From a checkpoint of a small mixture-of-experts model trained on Wikipedia: a shared expert of 192 neurons.
Below are experts of layer 4 (counted from 0) of a mixture-of-experts language model. Rows are named router (the router's row for the expert), gate (a neuron's input weights, with its number), up (a neuron's input weights, with its number), down (a neuron's output weights, with its number) and show model dimensions 0-159. Each number is 500 + 50 x the weight over its row's rms, rounded and kept within 0 to 999. Numbers have three digits each.
After each expert's rows: "gets" lists some tokens that make up at least twice as much of what it gets as of all text. This comes from a sample of Wikipedia text that the model never trained on. Tokens count by the router's weight.

# expert 39
router:509516435566416516492531493533409648416485460471377513499465515544515495525405493490506368521518433544504499517574476518533531495464562522542411513583451451496503470532433474513524557510468411488399454517436479524585505517469556480470495483547502481533495506649475586510516482544527411470549430550464496523483592433499588509496362491459451551482509467498490427446473522494476569441554512440435537511535507497579435458587480494481543401488495606485524474567449472460526443481438480
gate1:501484570441554513547469459462448451454517559405492536583541495471512449438430555576566548423543473549527429547520506434483486463517435516497433524488486516471532504571480455537450461462495459571393516508605494497442506537390530410567501538461486540514477422514498519568475465450429473511525468455441486498579534539545460579604556516393491534526565469501433369414573546549535571527428448470413493513435447481523525557502468512514461505494464600455526577473401605435461478528498485
up1:507590600497542492543493447529453520405484491440451490525564457532517560503467499502531450361463535573461433429454494459585421520627414475359473505506622496473564561562483502533468477433453536537496508465460515499514440420436532501472461483553458417471486461540463497578494410521495566519502444387481523550612550473452570531540408474502488517489479418460464482573468493547527479559468445473440461497498446537585507527548498565492551441452574446456522483471473453534418530470492552
down1:555526482447566472575406441541480473575521548540460565581503498477505484534499369481493436471533608420463529444478480465535518425529468500500508579422526483455467474544501600477452473530456526518514508581545545617501579518523474465485511534451539545452496365541464595454484495557526426454543600570456440584526494495595415491493545584437526397532512566485496522481477459515430493476504505458469522481471501539484470471600590525447437546456553620526485479437515494495595519532445544
gate2:575538557489535574579502501495501441574511485567584460520484517472603542500491579441495559521404440450522472397535438475587488501525460547478492410567566397529537541460542594476551510551439545501489441496582544607483441545474516530428545518423505473477484524524439436473385505515488514589547562523506527541445464470535458512527525510508592514544406480551344524488454554486464567534457492472565440436511500516466461511544569486564579519464414485498400478587454475518476511544465514
up2:490529500438494401416494601473485496486556419484541458528635466567499483444455540520511466577491536553513477522486562530538522550523431476470463531485484522495578387547465477503475518446507497424494403463394434585494498410496436492543478497475551453542490498586532504606544524520463492599552427484521490515511492545406417451447473553585458623578552507488394444415527531482528469476466537416460482484487487497454472581534544538552505416492414528476497414401508446445455540508533529
down2:535570520462499512470510395473459541488520522432443456401534515548529492509584484459497513471425491508432529486486494456623577456429558491454434425526550545459492474601497466423455573429493582462496597491477441400469534519518546492433441546588473545496547499548512491440565473505444507499470497534480411436518554509370462506514475451494420453526467492576539499482353460575565469502456451584490430437469515479445527521410574563509455416586497484472467502494543573474480561451446470
gets: "\n", "-", " (", " |", "|", " County"

# expert 5
router:568558491522483492583476512487504500467529490518513526570539487563514502483485564533470557533543467426433472465593550373447463441553486534442501471521538514628518472573553441537518564525449489522527479573422396439509475488439510453468490559545520480581560519525413479548538494479432506529574511577502575543506487410436550510532420627434566523492514535523437433503468496389617459535489560493505503591497541362565514605524473488492484497482596518484562534495416492571476522453519528
gate0:513469533535463505553478539403531567549480591505510412453517470443503492563472516572455421527523550545442506572490493501538512484452446453461546466491513553563409507472523508481533449548528448475546560504447519425466495567489503509547430418508522420512561451431516583444469424528435493443511550502477502451473430484559539557638500605501468564431511585437453509508538419508443404445524398445400538582574582416504531484486454478421540519568492466548553553592490516557565508514588486
up0:475527493497480583506556529511409510406485434513424551528504545622591514496466466514453517475524521452477419498499503439486500559404474508597487509518526462501580521559459540483448452496504527532569496566580562496563499508519503477420528488482488459459610402458567448509501441444539429417527521436575493548426593475487476573511611491458439454550438560619495497560475476397422497503549486535513481483465440422506478556551501394445463517462524498538487535646455480553485486557546543
down0:480484457529564507497639518509456520378547510438531530409506546480522555508521563492504475474552625467576473481438531468555531524417483438500571498581488565494398481509513471512480491564544604456543442567408539421429488536542428513458584477518516490486625548608504519497557473465480547525500506495547511463494484556572503497491477555514473534441454420554515411497491516591449436425531425538564459523540461527466464476552472430584454464569476430475439454406476521517408524436448490
gate1:529530586453489551521502560451481442495491605483426535593544541538466512439444427522572551459625477429506473543610464359472445483504487497454423537482569540511480455505441428528391448476469439490407526544581402443453452541556581397518488567550518563480512437543540495514441464506473448525488516519497456563557610539504533572559408508478501464528533511452425435516593472519582477472474506531441515480473488473568533483604510505541512465474491538527510464497455568440469489481462565
up1:414489522567458483522394534440567518534392453415503463557508437563459534476568530519509538470491484471462466454518458417559511508609439521442500527587592510500555488516550557451513494511488566580496496493394530444550500421438413411493563511566429520540501406531417534548531498525447503518526529519495524532569592461560509425490454530497457597468466417494507521619418518592491431484450512493493508513511482476588466553476432501529459518354534492515568574492448470524467474448541554
down1:394493478470508522615466522539461531489435568642553548543482429510512470537485427478473472505510561475407480417491542454503519450514486467501560465439607560508515467536512507565493424498437467477423541520603608488499522538556508500430512563449566474617536400550431587524501472496497454523542494579538468473556464569519439473461517534544439472519494464459558510555507536516536536436420521420497547509447455391453446511589505520529489550496499554574472474611445576462488488542387508
gets: "es", "s", "y", "er", "ed", "ro"

# expert 42
router:438530509534551537460506485490449477556475475398540509498458457528436468530494493471402479536613366409536619476556537508445546481528525516590415551465528556521525427456562503496554500417550465507459477518528502555562537528473488489474490543507545513474507462559417472458494427455505443558526429512476535486505498562491469555437521517553543516532522483501469466457379499461561554565481463468388581491533479510539597561627528471558491389456573540477536620448530421503595545494527577
gate0:489472529465550517528527463469439491581477506458485472456494616462498582512403451509533489564549532471545552600545463456582472461517344487563549536493479545516480472487480513510543500538531428447581488445555561422544523577533513548465379536448526492435515529549577532414445410499463465508515511473466548528397425517571530467512564586487528541513498514538490447567508521563485474472523473460376447556597478452548542476546423443528522505533509497542534686500449515503505466468564550
up0:531529588468446480465590565487438403451514493477530502503577565496521495478481481512447579561514481468500436526443466417587482589455420487506486415541520487473616532563510595525473490579504506509557448542524543506515488510462479470437603528462590434479514374483614486485520454551541545482577478455569486485433451448551498583486427468494448515463485577576567428560504437432497484511564470483476449491520438463474536605578464431540494472492462526529494528623542511558416560576506483
down0:521527560482573483503510474514469512393506542306461484469551502544601553436488565467531478486447501451509463512486530487545584542531556590497517547564587564488529554533492523490561413484480607436437492501495481408527550546489439607489427481537469452619535496539614568503526489541452444506511522469529503520490460479536601492504562467552555544482417464508579517495481514582519509537507527468577485518492405536404480407462471423503536509560460457546491505524381506486421536466491556
gate1:495546521488508535534421618491458471490431567494458580501630569525498510554442507459436570523536518495498495471540530471489462472456561487451391603457590534449468422432515578542449514439453491551440497507556450511475464523513512393487487540443504436552507435551496505425449465505484508567496567491555505502499533465538498593624478497493532415569603510425478452424574484452493554488503504477449486622422461516525469504644495564554488480502478521520553604574449573453486524489474529
up1:474587514483477421527538552451513499507477475447547543582537520557541534532447524537443457413446488498518518470494498431495468575554504508473497496460649483497482597483458504556486417528526551523509484360411561464580497437468461484399566478581448496460434485561477600538463483580474518573528518465577482593557544484480538560612497488519470495502482413474455595569340517526486525500466443526470433529492501558471491498534494503533428498515552385522523580531530442531483538424566488
down1:416488485439578436578506499451486501539402553563459549525465422524430511551374516464492490499586544412451497453505451439479416417448424461468535522431604450472499519463494469485500521520450480492485520498627507453578471502584529577448587509506458501546522428467438479507444494529443533517476649540533467514495472522492436495413563584434416446550480500508495532555507552472586472469493519503490552549506455490464433545576507481465412546453509535498553409464429580492479535535419432
gets: " in", " for", " on", " by", " with", " from"

# expert 32
router:586509428494544563478525479437449541478494456540476456459449488494590574571597533544552570601533513396491514481497471430518523401514606523507482417479483550549464524444510468489521532422509488551449504532509443511599514567522549475499513538480576485610575486554370548493492454601484498516482410486442475505437570466581491549512497479459579532551485434611486511428472437435572559478543519420511515515560569486462464421578548550540477502511474565460557600503526459532445443487540513
gate1:569557593436529552438506446545457514422522570527499569638650559476481546441459486502537525469530519521486591542538566424471470439481514553393483440450490544569505491541511474465399469453488478510436505526621521497498443529511508498535511499458408562498495531541480493422442487422428438561538534505510475467538528533586466609550529500466509463515507390463473454439517508475533523440461514506486496535511518423541451473534529525514527417464466532549447626545424549410481476599495581
up1:487494491378508471479499409545448520472499490493421455544573518585503519498475529404456513345511558471474484448440489426511499515565445489486529468529610484623501570534529498473474426467545576538496485470446505492439437476563474427491514449570450521496519482613483570480474490589516486462458503467508522524509573549459532501536471458440583546494517391490481562517470436501531436465481512399540410550443529434526511505496550503431450585450592502534440537486526360438428443512496589
down1:451491527412555412558534479517432563491444540581458571618527459522497455483469489515518517577530600436419472567511499481511437420473451485522454523481586522548452459540596513458495496531525470547484532512558553528538592474488512513526607490520462556539515429508521417471440504571540515543461599591561355478443506485521404511461545508514429377492425561469537457517440506431517515477525490432478504508534458413458456531540546456541520567460451506471543588487495482466551484455415393
gate2:501554506484492547525522471446493417542514491549564505541558452564550498515565557516613546487428497399419480465522432508501490488505404476432539457498424504569490484482519572487537450489488575496487446489442490497544496434545518557390556450472481535536616475607486488527429469561516576597477473592469494515436479490491483406502578575554497571529470469560523535370542509536448422547479437509505426488523440456508441608559554499540488442442432551546560475551501429592487496575491578
up2:415476522453400483474525580445432569572474516510491447503444511503525589511487527559491387457507495545606500472382550407575466486527443513466428602568516445465471420515486565560509444503482570469513436534485499462499457536513488538489506545434450489544432507527555520533546582485412463569553461438514438485489515472489482562470388569612484520553530483460456430453485506554532516529561440541513523504505532547546442593476572476536538510450462466437408582475483497376571523522426562
down2:494482524501437502537524447466483513502452560523457501426587522520575411522498452419429615463447538493429515503498518571603554491381514434509479484553530528467506541518513485455520618520572578483479562511520454551513541485480512476407479526600490556445554448578493562483557463550454515534469490458562558471586438563441473538470550443505408513471481440560566587455520441549475480401521530551442493460444538557363456563515593534433479514471458443422519458442533559468488441554477465
gets: "R", "S", "L", "D", "O", "T"

# expert 1
router:588602526580484524446587468575448482546485500421505495555354425496518539516413487536517468550528468470464587524512482509523589475421700493465419493550482503526513503456481432503508460489468407507492608503457450565580439540443544542530539479499591544534513492545447472533439469489436474597548438483485532541552534574524458499538519528514524585472556470592462482530450508483508498483455498424450510535543499463509400553561428423519530465480531480534516543496447520482560433404526523
gate0:503466567497498493541457447535421534574451531533512567450535520468511600479479413509448483543599502509540552558453463484567514481539395478448565446554427446469479544498504467533476464454514455429540509448423535485530480591454445560480414470502522475448557524517521539383497445572477539453412564466494490543417516440640534510668615492545540548499486495454479452536542588507514486453482472499376463506507535453516556477550523513541502494459489518533561611517501492515516557556548613
up0:509566518528537504477597482535427512467462372538499482519490554549509468494472440506445486480542533385484391491415472490539477494461561506573547489570479524496563445511504570462447502509480411489543450511536627549524558456540530474447531498441510468407564477505622389560478418479527405460469443551528549539430507486509444537497537533493482511525458478631572410505539593464463454440517530450558497538441459445505517632578526435592488497515492447504526577544499503448470461571505542
down0:545488485482503466509531466460481479417515598448562522431476506452455555461426554501483446513477583508554443592426397597509517544451600506461516533584497535414457537531526424484485573513498488490575478491483441493454479506530430538571480495466509459509613518527560408480545521551545534483421494563545547450520487465592614444521517556559495515470376455569465534460472502561577484452531400434523522519465438508420456537572483473457485434532415461545452496489424472538429503474448623
gate1:449498562467471567467417545469414439509486680493379538603583514426437478499459452504500524516474493427409490475517537500516505396494486539496377534480511562492500414492521502530402500542478478508460593581625530484539489487503594458561573464464476495499462548586520476555473516452475450534491522556485490509573502568485529623562493536449546523533568485444424532511538483545528477494413576490467460544540446443543462419533501506543447504515502560492478594518480584484471488478505575
up1:579499555465518379517493472521440517524446453410483463625587501578517516537495548499490511488562473481454483453457464509522426583540431495462529503618585474517526526512527544492510444505490578525481527443460501373527489395489541534411571427446454440466472499500505520598432448523530440547605500557517551537579634487495557569518492509447505490509540470554424549578399507522464498531443465502476466535465451572573467504459481491527420583482546448530474496557555435428462482443553542
down1:487465517486573414571517478583438566525494495576519569512503484475492458522378451421474427545545621446526532489464537376554551436496488489495582513442609527502489479484491527515459509498434450547461569523595516542500602496519495538462582519517500579544521454555463499465429678562493530491460627487466416459526458530542352512436484523531476434551494487449554533496484472466560543439540533483435505497490469484482475463576536555531508567432480534468503484511506519497550559537486410
gets: " ", " (", "S", "E", "N", "T"

# expert 14
router:533548539519560507405462512492455524498401400440475520481472472639485464524458535423518526557566443437466475478469431534479521408571614488647485421615479527573420500396453540537526501457470466536502441550453468492477403506499508507557565449549477457559467493538461439502562502540453562503550566572461559443506513570510529473507530525511510496536508450471497475460458438484477508421464482436516568526448616440554443510546574504484550470463600469460577515496505466532452422441508563
gate0:534435558502530503562457523460486621568520554488540436468583555490501485604477506497471479572663591519475542621516483602563462494522473438475482451494444532508504486472503497534502397489609441427575550494455491475467492522453550498451503443539488504514429466504533496396505402458503555556428459560538466580440427568503551574491497496489545468457519508423535480508525569469531476392551508467463510522627540453508578465530464507517533579482477560554595577512506554493523475502571529
up0:463497548520547499517608494483459479399471443476523401550511592602518486506477492499453485530563550433484358541504496450535512591434445560525519534596451489517532527509495595456455499517464589493496474562521509513509462487468501432417560537488535457518476439501478459584468435512536425483477497564653513456426481438544428525474536523495436458405463571576518508566476491439459517453530463511552561484451424477541539545494469394454498434540453443553478473614472549464445493596445559
down0:518465520500536521486514431578477478463525529402541559410474437480461610524468479477471477467505490541514491502548529428481600558448489513507493499615617521471467510602537453445536568546484591478498444605473545356467534537531449603504497448509541485486571462531535492469510521448521486513472495432577455552502465557556462450495501506488591508452468430520574545510488457584464440468566422430518476547472453515478558497523454453514458441594474490476394562409426467478398595443482556
gate1:501549566426513592491493514419485468538453506509507557549517473555486453519519464565530478454499498412453524456594450411498518509538519524470415477473501529535510441514479516512496483414546388516373489455531528477466436504569555449517553515512369534533468488557471546552449373407425473483583502501498564509593500535512467490575536523435517423500527416432395430535532474483535473453429556489410517626414501511584542514606492493552547504493533546476509590511473573443535520541502557
up1:566461549479487491554548563447413498528440520426512536515444491530512550625483523547471487419549520416419430434478503476560473524576443552435488533554586440518473474515512529468460451530517472482523545469472566464582403465573448518509495471504382434492466529586465475576492487537493540547597502516543539565667589475549552507565445506513495481561418368463453540601446518535495515477438560436549487569525526496557449513507432536561501546482523457509549532507553472445482518507549580
down1:485487556485530450504493483585490458554454623581427564498561537549504517494451455554499443488596577386514497471470529460509503503447420484522483519496631493522483525467485553530478430504380510552423508563520589517464437519566458472575550435478504535590465416457417481509446472536460480498454586575495420545528514584490383490493568501477428451539493527474474497475454582489462571470414499491422474525557414440545535482551514509425486580444569534531534486430562552462511558512421525
gets: "ing", "ation", "ist", "ment", "ity", "ics"

# expert 28
router:538497597522505517470524472520422507494554438477443546511436531572537520602532455520531529512455486466594569558551465436527502472427519517408423439516456518542440589511553516482482515491493523500464501531447457492562506510469479444504536619549606495595479625488436486519519498525496514465545399538479520537551545406616557628505497560492515585568518510520504473471545398470572575500505523527459489523537529516522569507554509460414465500488526615476521556603534409569564431480484572
gate0:526470565523425499517436520517460476479502548503523446484557601457449523546450567460523448548596553448518599608463521478551526549583409501465475510459516460488347447491578432516453448501486491513545523450503521477425474550430505536442431439489477536540475422485413507450505411480505478509480413545484487509467385502595533525541516527570486508420571472510483389479470498476467412481506488450461460553573476525506505425549464514415484488514534500544531585495484544515589559647542593
up0:484546475429571493479501510493478513408519508503561529591495618564473539514412564497456525529530462402490433572502547453538547611512472542520452494517494471511580362592550483504453450500515476511413505573501521506520531404520515383491563474471434529495451452416502449548468503522432491444566366468574571451451523506463460507523500497442415423417487477580537492507453496539424423580481511539482516467409419474584518509576485430490494481455469469517554466561480593527533471515450483
down0:524453571523433521501496430525474492403472493403473548415524501415467583450496482518483506537437575467631514529518492465482563509546530475468507472616537491506477583491524506485535468462527651494426491509442425521503631507587420480501549434521466517543566429532548476482466532477484506483489458498573567566462489518460504472459418477495566531420400502557507490468382463594549455540545381542492445469454423512438463463543423478459497521553447496560401537465497513553448539475475456
gate1:454504609557539540465453595438446425463494566465431548525523580531454505533420550574566513419547518428474538525501586438436466430458557560472453539482499558466523435492463527521486512439513478501487477525578497502457479505508550444521545536474418516486570468491456498515511418575423499541486542406466455563533550474558502628605513533453435433439584525494432389465547443515558450485482600505444468564410454501503545495583476458491490510505465469575491602536488617464442513498510472
up1:512548551464497497503446518467479549518486377443470538575555518550530536600466564518491517326485548499474456423404525432553460566586457518400505487545625536517529523489486546434521494512491553529522533458453478475498462465511488444483521467476418487470504455604398531515528532567495491538547508451502502581577589461489478530547442470460474431468468444466528534678443481549484482512467504586505456545490487565584515476484453554527419514424573507533520565533495475449408502433552536
down1:393459473504527431441477552512476467528410548532526547535417457503494458544485424518491489516571621418456500455469485493499480458539442432466502501450633536527472502516591455501545551470374483445479529524608512459543554530560436491531495497369483463513573448578414436454445486604587451512507540510510421549555481448517374527474531570471482483501481514482539455432568523516538522511479505505533518585505411422539478502524502437479525568404619527536547480438462532533542480528462489
gets: " |", ";", ",", "|", "-", "–"

# expert 2
router:565478538566492440449440448470438484471396454516550474549504485562537539475539532552511498590482487360463503573576502455445464354603597509583525456576470418497511454493534477511539542529468519498504490586420432585562502491542577438470464481467505454621540586534435569455580450514477558594561447529453461454508508523522617501540525499448542530555454441443451506478456469431476511530460564455532487507552507508529515561500527489404548482485569568521499506457508488535539520435508429
gate1:398533567463486548532439591436511465472522588547464574589524570476462401442414495555556478482432512450516534578552526474416628493467412503436485472545535535477446469567451558550473503414473371566467560512532531463487490533463595384497543494501458538566468470582480540523472461477468500484479558500476458498530546567538532524531487547448498457579534495488399409559566524529569521499493593463451480577489438517528492488519542505537549502451457524531498595501469595393513542483501532
up1:551500526480513505539533546517481521503456477466429532655487500565527506562441524493449530334542483497516485514458482498609511584596472550467472461595612524505482538498480584427472461453422530543487504398448575430557420412515568448429527417546487504496464469580461516560492508535551526495485558508468515604554566478520538515516455482459472548605459453470455510621463476560464511560510584459483439505507414523549486475498468558506475539457517476480496551498516507390490586440556537
down1:537525539420463457578446523492457479485519510535478566516464449595497505492518499533461497473521556406481450443495540488593513486462434482534477497503628541493480575589462489533493497554434450498388530511583511568534508545534563536507517516496465466590424531570508503470488482548531454481542638454465443514528594473471374592490483571441421455581447457469532522496545520509531474469464567556457462446486415482477458545571566513470424607432536502588490577460439575447503544553421419
gate2:522489545482551590492492538433527462592488465582511467468515505546657486495539490506603491469457428397439514497577436514508462525492528454491549476492483539540504492539555540442496448481485480513507483505472538555541434526545440493424504501478525487514524538535426485525432411488477476675514464591456477526479430448529503442506546552550573582488481439510445534329421490494539588558513530463576381466472475585457468504483571532534477505456469638477460464515462508498461474567436507
up2:463498493456502406488459597471486497542488469429482463476423520587482517474470548520412421494493581520574477515326465449469549523519551556437471491543536440510539475493491530567491441467570572377465519488495466538510503437543464481520480466414497498439494481456526471580558470493368535541502526496486459455539465498494436491428505598476491563426554475473342440514555481554503526530605404516497501600469456551516493551506499479616560453510503580423490452473496486530520550542534589
down2:453545537499465551581445536541415632577435560506472539387530513491472604549475523462487493456407439518577517445502443592559536536458475474453445488592535450481506547574495428441512567502422570470461548434483461488381511530366470464493513566555416526497535445488533556489551469533536457517449524451519520467524487533473448518463536421441477436501499479511575538513426481499524481517531519548487577528557497568399444598522545469529452451553469436469529490471506398434459520540442425
gets: "2", "1", "6", "3", "0", "4"

# expert 19
router:460499479581503603477503404572564491507569537571450482486534499505558484481528514409536454540543425500496502564495496402525544399538460515509522416483538600632473548441551427619493532466464452518457464548572456510535548497460531448544569487500558510503464492492514482542461414489455538520526459456499432538488457495509634483537342501498487525449496480482452433400496448478524518534454545483467576563628498419515522524501581438572555464447540516493513579605478452502512491534493540
gate0:518560582439546533521488508488538462583501564449508459484561601445580556544481514540523525508599582494550525553429487529523539509478442416507562567560456519433499443435501459588569422511504509433522478440471512466425514601483503539476486446554484504499587423536449538390529466522490479518483522494484466517438445527594565481526524538495517573526453531429424460475541468541534466547439459424430376577652541447537499493544450499433543502453473525563577587529441471557507562552540525
up0:457532568467565475502602524547454468452530396511521493515603560553532528509495547498492513494580462515517479570507494455560566501421487526627459503507448505528557536539548537450479484400531465448542480588530505501562520452517474456428427530492490473497517438524504504497524502444479467419479463555573542456479555520483393564537480480462455470418520512696504473548403437524498484492534568503495514495335434502465436642505502405482553458530490511493498524623481508504494490580480518
down0:464515463432508517491443488582436487476574555340585540444466499461428539533480586499514466494524604437540452577594505488487501533488463557422563538595565476514465558618518422456565520479495540479425499472516548480572568554582543461519463474483535470491569518590562483460580531459515533533477466551519443531534478553539482470453502426478449489383505466559504545532425511582461432450507444468549460516533372553562474498494513465493526418481475500559480473453464556451387468477546461
gate1:431461611506483540540512475576508491504492542600424492546595456523444455461418496536595521496481504478530600547566554338447492487427427474490459576450446571449543512494487550506463506514495421485381495514620456461439417562467520406520517504421508555506539462581454516521435461553440483520569475416455477528553535522555513561548458561458509541482500517520444440509521458513554455536469522439486452516428438536528518560614574486496500453465461525526482560522462545403560564490505485
up1:538460539455548480587520469458554515464468490521407470630531558509537491622478475550448537389497409468502427521465475385461402571500441539414416468521585512512563557525519500427526479460441366599443488440510519577533461524492466487523570451488476550464436478535473509592538485549468518424562499470504469522624557538483505474454440544439462569519521454497523560535435460492516469478481525474470444515514514490473489461479497617515508549513545484585442568417582486506441498481569537
down1:507470516472500476600491539487473517494460522561490518484517460557500449476507471498507482528606667482535530508544512515473514482539409476587406525553571493552469515505532517507500525537450519498467582506607469419400492440518521492487559487519491575479552443610518537525438473610584549535462556542409508557521432484476460504412568482494496463582486510520481508487531513496460565442456536403481487507494382505420466603549560454407437571421531490501533459466441609428457588572499457
gets: "9", "ab", "ib", "7", "8", "6"

# expert 20
router:459544513538479518519478477579529544427425422484517495560500532532583489500447607424530521559572487354550498511537503517469515490450524421562469550527490542544426512529629521492545542484524446406521465531494529553567570525466525458494566470423546448622503510591522573453530463498441489527531434513519542491542485472522588562583441530484478455473516449451520451485438442464548533471583487531453535537591474435625555463501479441466392459508430507457449540485514400528585531548572487
gate1:500560532485517593532469540424486544456558626489350484516536493490489598424435490527521513531536566455473549438570538437519521460445486557461367495445534558459505481464476500471453503451522418498418543552640473503458461578569485442494519552468503486454534435605452524511470471442434458440483529491407499550572525500567489560564415479518537453535489490498463398552486468520516467470510540454480465614466458414519451513521444505507436505484518534531448583523482632456498526554468468
up1:542510555449453502513447487470474546532434493420440462544499453538468529579461516527531508399477545451409446431416489484558493514559451431489486454518641528491489565486515559409476417523529512499459521519529552508474542489535483498474487441518505483484515478575467529540418491552500545431495494493440593545587574491484545497473433441530476526590467424519454522663389488579439522445469394531523386516551466434551460513479526591584451538431594448491463455499469474471492548441570543
down1:484480532436539553564526544489539525519472522556514566496472471512522493552534455546514450520497591380445502480589518445477451474457432418455519462496577500535498509574548571535475482511429437475408563599594565524504458487524425546424555546498523542576529425550436598439501506577471526575550606498442401558473543507534346489415551579526474475490474548485517557559519497520520533531490472526444526563527486420510496571604490482534446548521492542562546470429461555500499503517473376
gate2:560548568515522512554506479455533385527468512460591500464555472512541469482530613529562557503370457475441473507503474409527504545525526570488546433448477497590493443521505535536488477428538510572480485511481499568478443503590476465466584449427429477502627532627419535514417435473479459638527558509461507515499454469482483473495496503491466505528495470481385514445513481521435582606503414435536483416579403521440426480520547475538474495447581563505484493487453466465544483591484505
up2:451571480514510441556460638401428556550538461468565472477522488592456510478492569484435461512486525533476467481484572485456552429503422507468475570574504525462580537484455636472425469487514449451475524468446519479521535486529447564531500540471532461571510489603508465563587459466477532636520446495608467485545424471565495463491500475516431498633572498477424450404504526540568478467496501550450560487553456403515494520486561537540511455487389562483438562461417537507549459479483523
down2:465475583470526585519566529447479555537492442549466502420593498485450503538552509453451547543525525540460468426481551545485561468451436438493465404554493535512530448535482477509504530482532563479468599510465470410403446426546475468405432584542489557485455476519498594550559487506442500559479492521518530467615506519458478511438498521462535515424477570558528582526442449484547524547644472506461582433461611528447455524545595555510406395525434425472496506510601502535533494443552471
gets: " in", " In", ".", "In", " the", " at"

# expert 7
router:454543534579530497451458454443483496498461509511439400513519513587503475557451501563431393486505444551500490538480390497519615454576516484502471462547502427501497618438537475569539533573416471435432524579511537564522496504459582463482517513483533473486485511639511588522544473602520517511542421533475441532463599543517543476450456535556458535554536499487494420486382505460479482450501565496391547496497501509535463461611460445472569473492534533504516531512539456660540483431535535
gate0:541440634383412473544503484494597556492464507427579399468516559434491532571526492510449476572613527413592539607407509492593484566533514574514503531536517432534479495539501471575540462552560425404513516525470486480499488540499498487488376508539444518510525502472520499471480460504449570519416545552545585495495449462625532510518505480549546513580506550450524480504497546530428433463385478474420549489528526525518538456551478461507506476455536537540506504524441475570521503603474582
up0:483478565441493591501583507539538493444499407480482448563556622582485527499529505513495506490587530492479430550453441508489520567469467493570515588536430500530613485544555544493447566575530484492484426519502546445555459534473481478450534516530459421486556410509521497593424537480508494472409482488556561511407514461534423528473470412508413489543384572587558533540485429449446494461517485473476499431431451531507489578537445430568482458397427463511526465588508476519480560586498596
down0:535524579425587555470515437550485484403533543448542584497489500476480529507474503496520539476435643448509543487486551482501456526481537576473571512635507472497531567565506448478539552548522629455487495504491459445540548516455468579444504504551525475511574486639567504504522569445391480479451465458569476578459428544553508427445465506489512523441426442510511553536417450528514447452509457496560469534557482535459495510459536554458448457501568566571435552405378470530441476432451528
gate1:437497504520478467477449526397497458495566667509448507569531488479484467515447487563531527485473530457483551441565547447429502461513481585509485514502508611455465464550465522498473526539548380604459501457513548576517432501520547495538540464440476498494460416531528531617461461524522490527469508436480471432490508532568538605586534485445503479623516480459407445510519453488557511504482562500430520548392537415520481467575464467508470542543479547555444654461468568378481485528551490
up1:414539504495481489549528488449496428575557491512428440568512573528435583559494546548471505433556562502445515433493471412533500575585353479493499576511636569528511522539432446464482482500510553572490552521514492437515492461537570495493494572438392451412497406539452526574494522541527476471488437470497518539508600465493515531536330480525396524568501458430434487581461453493522489499515490476422491505461451502589530425518486561562508465498573548493506567536521471547472526542554476
down1:464481555457581431557525548451520508635443482510517547536550468503550455544465422469511453470572609470506350460498538446510451445486413451553532483483506577514577507576475514497472435526436456503522540572494528500513606471571439565468616550478474529586459473553456468487459477562525483514526581555492478432525456518467483529533518524473369468477422529547486521506499497462619484569475476421453523454526501509481571495571500537466473579468515560586525602452433565471479511584470427
gets: "an", "al", "i", "on", "o", "ar"

# expert 43
router:451487508489493544511459422512506512397515447490535468543570465469531534565467458438504533521549461426466481487531502572465508473594579478553437483526370616603458539452549489561523458478504524453533425453447487540530539444429449400505510523438477382482500495505460535589505537484488403571538449495445534533519600403560587487550473575434493520561478516498497417381474466507589551528568569460466534517502567463533527510512482406453530519485446515441548624477491452568474482467451487
gate0:551492561480451450499448496524555525539445491442558454496559571499492562536410476517468541570572527466529537549518433440591570418488460421523498511456504559455445497501479493557563554577536498437529531421489437473496530568506462495475412426495427522449545422462493490431473533522527553517402409510559521452437478441550565485490496462517493601433445474529528474477524511506497481478484450517390473537597460492450571532488566445466558598561488519558592624612463478551496424543570601
up0:477617528566504525420537585503539545460465406458503500539530620531520523526386559487454590483577482441507445522483562432531531540428544413601477490538417473508613513552473553488465511533461489415558433515562580478492530439531548516453537507479462487455600416463553504519456539514560525423518440553528530510462594529516488511521473491460443501425443496580498543507502501473519513489522513484531509455411435465475523584505539492556475497481512484483464556567435521606401475614481623
down0:445479551434511497519512510517467536509577523410505481462455560443486540462529485480485492408510527556542507559513562466533587544408463488586599531622574516491527542527532432461574450550504555437372550482553527396533496519507472535427545443546463476589589553502579496580489549509427512474454529415542528520511453579600589511454518551453536501482460478585551482487409520605478453486473433545530471452482472556429474514568549504424503472570491473527470518446417540461397525509462544
gate1:444526554478476559556423557434508469437550605581470544534522590541469460522426452518576547527520502455510559586559505417501543445475448462432384563452500620487560450540473553544419502467544403568396589499593494477438441545452497414578484489493508495461515437540537480496423434468497515546537457479525481532498561509539490594555472493471524508523591512444470355582563543481535492496535564479486431547453474463485502526580537490493494502473432533495490587507477586432506496495519479
up1:552469495432428437562491455517440530555537510465459469528520462553525484596469539471462530472500466590447479440526574337501415524542463541438534516481618397530516545509573562480443493416495549521454564444473520452524507471564513514491442498514453462439516409567488511541456530577513530499483453449525569586595580519496581534481420479459405525469524411480359563460535439498432477476523508517504453601555496504521437496493464521561462523489587533554488589406492464455467497537515519
down1:544506496513561429480489556487405557514467497541501523475538478567519465479463484504535486524577590474490504499539513462513488460474421448493512503425708465462548533551551542536434479512473463403513516530643464445552529540501468448423576503424462539564503436545472558447439457543499439535524661541480428533537500505497435467421515579483438426533433524452534518469493478478523426479515434499469528513527406462502512433572509494469384608475483591504470473459471490479506553524458413
gets: " ", "at", "it", "est", "ant", "ot"